{"experts_per_token": 2, "routed_scale": 5.43, "norm_eps": 1e-06, "beta1": 0.95, "beta2": 0.98, "lr_head": 0.00535, "schedule": "wsd"}
Below are experts of layer 5 (counted from 0) of a mixture-of-experts language model. Rows are named router (the router's row for the expert), up (a neuron's input weights, with its number) and show model dimensions 112-167. Each number is 128 + 24 x the weight over its row's rms, rounded and kept within 0 to 255. Numbers have three digits each.
Before each expert's rows: "gets" lists some tokens that make up at least twice as much of what it gets as of all text. This comes from a sample of Wikipedia text that the model never trained on. Tokens count by the router's weight.

# expert 1
gets: "al", "er", "ar", "-", "s", "or"
router:159094122106141128129110119146132096112170119138109102155123063126104132106080131108173143113152130111108187146116122121110107147133135125172130139122154094146140119139
up0:146093086077125111124108141151137165109130191100131162097131157168174101100177164129127114130148165171084132157147173179137146128114127173105127091102136154109120133137
up1:133156135135124110143125082130150130114146144154143095093116127118185114156099100159123128126104148072117106106137116154135134088159179134123120197105119143119160113098
up2:114187121171119132097096154163109135134172159108150123130157122078133121134101145108108135123108126146111178103119144132072125167128108098128136137153114132126080092125
up3:153111117164091149132104095110109113172119130153092136138129108150139115138087116116149134139152126134159127116130184078127130127151122095087082124116146154110086156117
up4:154113104128109148130109134139117102148125171126105114139143154128138089107181108164160120129152137088124121107066123124155094134078105067130096118144125072134095159107
up5:126147138137134122115118111119127133134134131131140167122100097102151146126112102130139114113129190097143118150118137154106087185152147143144165091093107130116166102118
up6:111145113148109138141144134103091163127126121104105132185089112098105077085135172075147140151119117149127104153066157137145113109120111086129101121171113135171113135149
up7:139114115136114113126162099130114151141145136144166088107134127105118154144166127128082131129131091137106118171131126117162136136072121140117144087093099139121111152113
up8:102090116140109120104174118146129172115063103181146101121145133161136064174118119097104095104102131154112133133127095132165157091139081139137142070128128123127137121130
up9:125097138128174143088143099117091128121129120135115184109149134146137119152127101174198096142163146111121130151136134101161153090152149119138121128123144117102168165165
up10:107137110113160145110111125111144168107136147109131094155149132144127135128109138135134129143104141151165114123128176106089096109155150132143098123121110153129118112150
up11:155118089118166142123168107142142127109115120156121138131117132103157097142136148149132140151123165149137112171098153093167099163183128129155128105055131183119100136121
up12:088126152127078143119120153087093165126105108111108166135120127126136116114092164106143167126152124122132146065103126121149109135112125099075149115103155108106105104131
up13:143153101146159115161118139105062136157111130114150128149119087163109096131112112124116126129100144139156086115141072109123137124124110114166164144127132107129157113146
up14:146121112130102124142124132106124086149119140111111126128121090115072118125146156144138101140126126126154105133126121110090136104160136131155172120133139179109152107139
up15:118116139097129159092153122158105085129092140175159133117150137174139124145118152194110145093135106067125125113107124156157122114116138129131138090132122171104123102138
up16:145115097137168128114138120144162131124122110144142131158181102112131144143105147120120109147101138188114136171115111093132129100115115124117107100108123128136093129089
up17:117111158094124104133104097115148139123098121117160120147131165118113130109103116126160135160115156134104122091140091136130143093072083143127123110112118154080098137142
up18:158090112148125143104122123151093166094156097108092121114141094160111146132133155114116138129121111091127184118096129137115136090140105131124124112132134134111117091098
up19:099144162075093104144149099113121150116138130172150115123103079124124171136125165117088124097118139144117136147103110159121143136149085138138132118113136143132174152161
up20:163147140124141137081119143122077148160152119110138108134153098128148147125141134116113101108140111157124138134062123130121108116131132140138118171141143088116161139089
up21:057124140119139104165132114102154104173179112113145165119166142120139121127174111160138128091140160097101151144124149166145105095150098096115125130138135140103104123166
up22:104155116157109093188146129150123124122137112094134118111081122126132126139052138109148159112112084137147178136122122113124108113170142135110135172123139129103174148153
up23:121137127124116155101123146139134162140129121118127115187145137142131158143078077098143156138128144121096139127131147142145136121161142113162137118161113111137090081128
up24:111153110175155137101121156107155151107138142097123112152164129146101102138113159127139119078107109155141119130131135126153116143169126136124168141109114153125084099129
up25:052149182141100112115133107155101169152158183095143088145116128097100098106174114155128136143108106138145137142140121140118121181115112089131138170130155168132178167184
up26:117148113087106130138133127115094157139081131153142083099134113109157157135116153102181094129123125103107126146164101123135101140089135150117138119113102181106093115120
up27:119131146134110111115146137110152137134177132141139136119132126096136111115152107151085138155112080142124130153092107115174095114103157106159127153130115110129124122109
up28:117119167106096145179170154104158101111094075148146142117130135158176120150125085143103143137108129135139159146144102135138091171166102116135105114177156117085144130126
up29:145113141079131132136138102183178151105133141123108095116134120113166160139118100166135145144132060112094130098122117117105097131128159100108170156133101162126138127101
up30:160112110123133107150063148145114131121115163150097140164156068117089121120116139116087135155110147144127143126112118112166166130120129123101100104163125148105107094075
up31:132105112096144124129164088145104104079098133121161107153108150122161149151115158123119117082112141139165158138128151067129125149105137103129085145136140126125157153127
up32:156126105117133104115131126160132133147144152143092088146095108116112106166142154102094120141094116096142142161115182106128083158110152113101144142113159094149170092121
up33:172130126096121184121110118119091117118148126095115181124098068137127126150105093146154122109142123146132152179122121118146132152091106150091129150158136087084149139152
up34:123141102115151087113164143101161106090132120140144120126100114105113146094107129137104085146155133152113121117109132161155144144141129135148141163116096110131170122189
up35:087131181145141132154120133122153145116147104104125111151123135116118153198128079127151110093131124136119125122161138102126114113149127109139161069144084123130153106084

# expert 12
gets: "ri", "li", "i", "u", "hi", "ti"
router:156163116102117106108121114102124135143146093130144146100165113163189132119122151117130157135091132160184144102084125128129125169124143134148126152109157093121108143115
up17:121150114077133162124123139101104151126133139139144156138162211123117122132162162133100093137098117162154062094129125144139156122118143111102144098109124149163123117116
up18:113110150130106139098111103130126198116157085138109125158103140139100108099196112133118140084089128119144131154060140100139123170142114119142105141163140138123153099156
up19:184122140154118094153154142070164090122150127157137164075160131173142084118097116099100131134067120122120176132159124140130103134108117116136112113113168124140124127159
up20:144139129113152083086106125074123187149156144137087150133157121136132080169115102158157137120124081103107087108107133098178135126153121138112113145157143106130106127109
up21:143136114104121145088130107178116145134168120111067155096097120177155171144166110094134139123151123154121140179130127139144116101140132109106110126157106141142117149091
up22:118127135068105125146134151112141128123128105125174152138080097145098117151107116146200120162128149089139187145132133115114146163067100100078103099120133082112131158139
up23:091116151120136119094134158120091146114114119149110127105130116160160141178113162148136128094132159136119091116106161141123115076111120108139106091112117141142158107111
up24:154128138128111173083103148079137144161110098154121159108095108115181185164145115102184131130096112144184107145141140126114100107094159117141105142092119110122124108138
up25:132131130127115082143064126105111120114086113117120139169095112134133117135117141147151157147150113151147089191145103122141173150169163121143109141146104126043134167133
up26:134117100137096139171153137103090111104133135142135139092125148116159104102124161180087108151147133139128143123101111108150120130210143107127142093145181157168115135079
up27:109152123109131122161111115088126139122138107110163144118109144129138133108105103125110119119116096136131099129136132071130110153137194120137168130174107161108103096138
up28:166131154134135131105075102093104095145108080132123153146115126149088120115083101105149089128077142179134130177152114112142136138123116130158099139153147117138127140137
up29:098176107162104107132087133104147156119134126152107145101149133075134132123134106122114108134148107097141127155129136082090159091108142146159143120057119097131136120135
up30:112161132141121126125100116140107118132155147127111093137122112121122116116165087117090116081131132124154139166120117105144094147113169107142132154132117136123170155143
up31:118133120162141104099147141102126106126200135126180148130165149115109119083149167113087141125131072123140129196109095092161092124126126137100155150123137113098128117123
up32:149151110118148116082132134128153099126105071146130140108169122146121143142097157150124152164148118161097156129134116144143157171114103111079126114125083157113110130120
up33:106136157132136108123134135109102130087104091123159113140137170149118130131133131139152111177089132116126150126122114169129099153156162101112089102157111130096141113151
up34:119118119136109122096155097106160128110132101132153145138071103131138134169134120100131074114129161113162141154130154092162156116119120139141113127137140162143092138110
up35:146120124104109103139136130140154164153123112144129121086095156090147138108191143140149138113084140166127160106091139097155116141115096075108112118140117166129072079107
up36:103072155098146158114146117147127093107143116156137144124141138114104104146149126089142121134128140126129118138137124102101190164175143152128160127129200147139118141106
up37:146101119115164167125096179127111150097141159090135131144105139097104125141155118111166148168134131100117091125096129127129147182141107124112144147094140154114145158158
up38:133136127073110100122118134138132129163119100100122138139143158112146130184110070147115147166112128105135132129145139164112132093154151095136184138164078116091143098160
up39:083150141184108116108118055095147136098145165124114168162113144121110149176152097153085153127143113164125136160156155140092131149111114119132092122143139188122087122141
up40:129094125102125133120112104160116162136101182145123098130118079124101105159127158158135141102122136101110088133129123148093179160113149114164106168163137116161134130134
up41:136106116145180155155143128144139144162135113123105085137137140129144140118167150165139142163140125129107156136141136151164147158116165099163130130100112122160158090116
up42:107098157129151129166105138101170105148088117150138134091122124117129137128099111108155142122093097125114127158170153125146119160116188131096127119095160108126159103184
up43:109142107145088139113098115092162130094161121096146197160141074153159107138141157123140108125138126168158105150165156090140125159134134136131159115108091128127107156084
up44:096174152096124153117122107105135085128170125088107125150095131122142100116147136126141136132091145168135158149145108111149159150127143097140183114128193104129121134154
up45:114112128144135105084141138123128106133101115131099125122122088124128127142182120136078118130138152146165138113155113106135147128129138177116179140137124154083121132134
up46:099141103165155134135102100078114129158127143126102083096129149166129138113150211126152117162131127159133123130132156102116155127121132165156106146087128151089139141133
up47:123142150146139129125163075068136151131152126134122112143160098136134178142166152135148124144082103086150133116096111117121134106130149095159089142144088124146122129158
up48:150134144089163136155107105164130147071119082138192118144147166180143121137094146113101131127107118101123108163153159141149106147122132139120096121151166105129153132124
up49:136110141150089131105094106100156141144154093108109120117164085152130131135123136148135112140146111158104091107122151118099100131139139148143138155183128155200126105131
up50:112159109118117098141167128116124170125159111119152169160134131128136129167161133134121147111131094105143121126060134128154123112130137097160137127121115126108119124150
up51:149103108074134097056111135110139154153084141133132114097204128153137164126132130143125139084147094158138145122111157112159115101106152111121139135129156107112099092143
up52:106116123139077146117068129095118128140088111094135143110135109168127133134178109088137128121114085132172126117127170131117128124118126171163090119107165140094114176129

# expert 21
gets: "g", "m", "h", "b", "am", "ch"
router:147138143114116113152125083127097122129174081118135164170144130103122139135169132184166173136110177073158123141117088112122107129145103121093140151140084122120103127157
up0:106127126105134115128120103092138134146116115132110159107131115118127142116137112119140122149145106134087119136108115113124100109148140063105138086127134171168121099128
up1:154167171116141123132137134115158099117127110116076133130115127185147150101128169127165099122135167140107151120149140100138115084102153099101131150155151156129134113106
up2:112147134113119141139162122152110122109098108132157119130138134127152100175137175153089109139107124149114143134144155133100070166085101094104151090149154156106156127163
up3:164139120135163122143113126127121163128145084161102100119088097140110135140118131147107128103101177123146123168137148146167114143145078107109103143135114139110108142177
up4:132118157104119097135138104142111111126118172110114149160117128083126124113129139127120126146091112113115179114127090103138131172154148163144148095159123149157114147132
up5:092117137154112155133118134108074135148137153112136079135157131122153147135147166105105166142139123106111129134124150126115141118141053131127092112093121146142117127140
up6:086112123102125114101150098162110092128097155102142123132135178135081108147167126146126193146139086128085167139144140125106162154129132091092169138115086111143113149158
up7:146136115146161118107155086123125160137102107133133129171116072158104130133121120165108099142110111157127154114115084124114169107137081137131179157159135136173094112151
up8:135125144175111146168117113128116098096098137137145108136167118143158133131135140113182140163109125113162126135169097078101139084133148088126116112108124138117090181144
up9:161100096111112191156118137107077126144120126117135113101130127148119107121142147135157136133125115123121145118123149135155097132136124136151110166092105141076115121140
up10:155146131099118108150126132133106116155098109164079115129148125141068105144117124120094166130141121179118136150101209149113113145114129103115129152126127153090082152160
up11:178102140127112111128173125132153128126124135112131079086118154141143121140123083151140121140139125144115118131154094119113111116125091145099139122136174141122130125137
up12:123120158119171100135157116162158103135127115141163131107144139130155128148114146136146115135107167198129092130088157118138135117097130154124121121138138154119143169105
up13:156145156125139140176130097177129115111148153117146110147134139133153138131138145126128119136091160115164129096148089129115120145121115111159156104111135152193092104086
up14:109112121139132144081152124097103150163142126162093138121149158167125104135071089168135129118139135167101136147100108113153123079132096151143166093113127090147114073164
up15:148111143144121131116110090135117119148143133143099107141170121116119119096090131133121137100083123112159150125104061112127165092116126140137205137114114100155096136118
up16:180162107154126163121154113107088169097110141114133104145096158146091125086138103143133123120123096136151159140096132144096138078083120114153123147083131124120119129178
up17:151078124138137131118118140160144161156074142101127111103125134099147113143139124126123120115093116140150138109126115146135130154153132145130154114135133118101083169145
up18:086122158122152121099097133122119098154109113158170116143156130150158119139134117148148142104109109108115149080123156120140174102080123143129144145174109117119174118151
up19:113107173170134111109106099116108124121149135158107114113136138151106121123121111147129116105130143129085146126147185122159131163148165080125130179119104116123117172070
up20:080085134132107065139126114167138142110112173154163130135138109121173135171161117110171167107123140094084131105156111126122134166135115106105126109108161139088110081139
up21:155121154134098141113117118117130124137111103125171091143176158124102125123156142120145136129122128142137123151088147130107128120129144102177130124183145115129125148130
up22:128147121142087125126093127111134119151202132121098128106127156123118094125156075139096126162144067123144144149124153143131150127149083108121124165128109125098120132131
up23:115148124176122117090148068164136135169114127164089112131159124153103104119100126139131112143079138094126158135166134157103116098112160092106164132117100114116130156163
up24:112110109146118101161158140139142141126120130155170115127123101120158156144124124153106106103146142113133168091092128169142094112126143109113165158127150146144145120106
up25:143154174131160094125113120166117158122119117109115128107122149143132105133154172136143115117145110079083116179145128133115141096114142136134149130119068145116095122117
up26:096125133134116191161063117117138147134137110134149135104104084110135129125109091082134143106117095158092108130112114108084125136182141139147147129149135127115161103147
up27:128140144132120133102137092106156109158083076160131146138146118150133153129146087066151118146093156132139147108131132113100147081106158144115143115122123192142126117116
up28:130092122123108123147087130135139141156130125103103126129075091161136112134099126106135143089180124132105134107136126082151136155131133131099120130104154147107111135094
up29:130125160123131174157147118129098117087130080146137084100120109136106103151127133140156120133108120071147131139121074143127124131167097117125127178148077148140107147141
up30:167117151104138183178141107147121128069118119132135120150156092096143105123129075113112133138174188173130157122126106148167134159155132136132117113081155116150163158098
up31:167129097128111093130101133094136110162135194145116146090131108083123149139099157106117139152147076114139158174138114118099100179132102125139169143154133112111106121145
up32:111143136128144130165091100190129100114112138104143134137090133138110117141095171127125106122117164156157107128129121125106202177122106102108139112099121142105108098136
up33:150097152145116115062144155131092136133145110131100128114109128124142089124142167094151125154096161086131156119109130151141072094106123146082127131114139157130142130129
up34:134138130125122082113122069138136117157128152134144104128149123114091152123163114136059139134112088138128123170120113104125133137147125120111101125111145112116159106077
up35:122133132149121141082077133134137106137102151117128161136096120083136118162136146138145132109128093173100134108097140126101166160101115139109137114137128113145084109125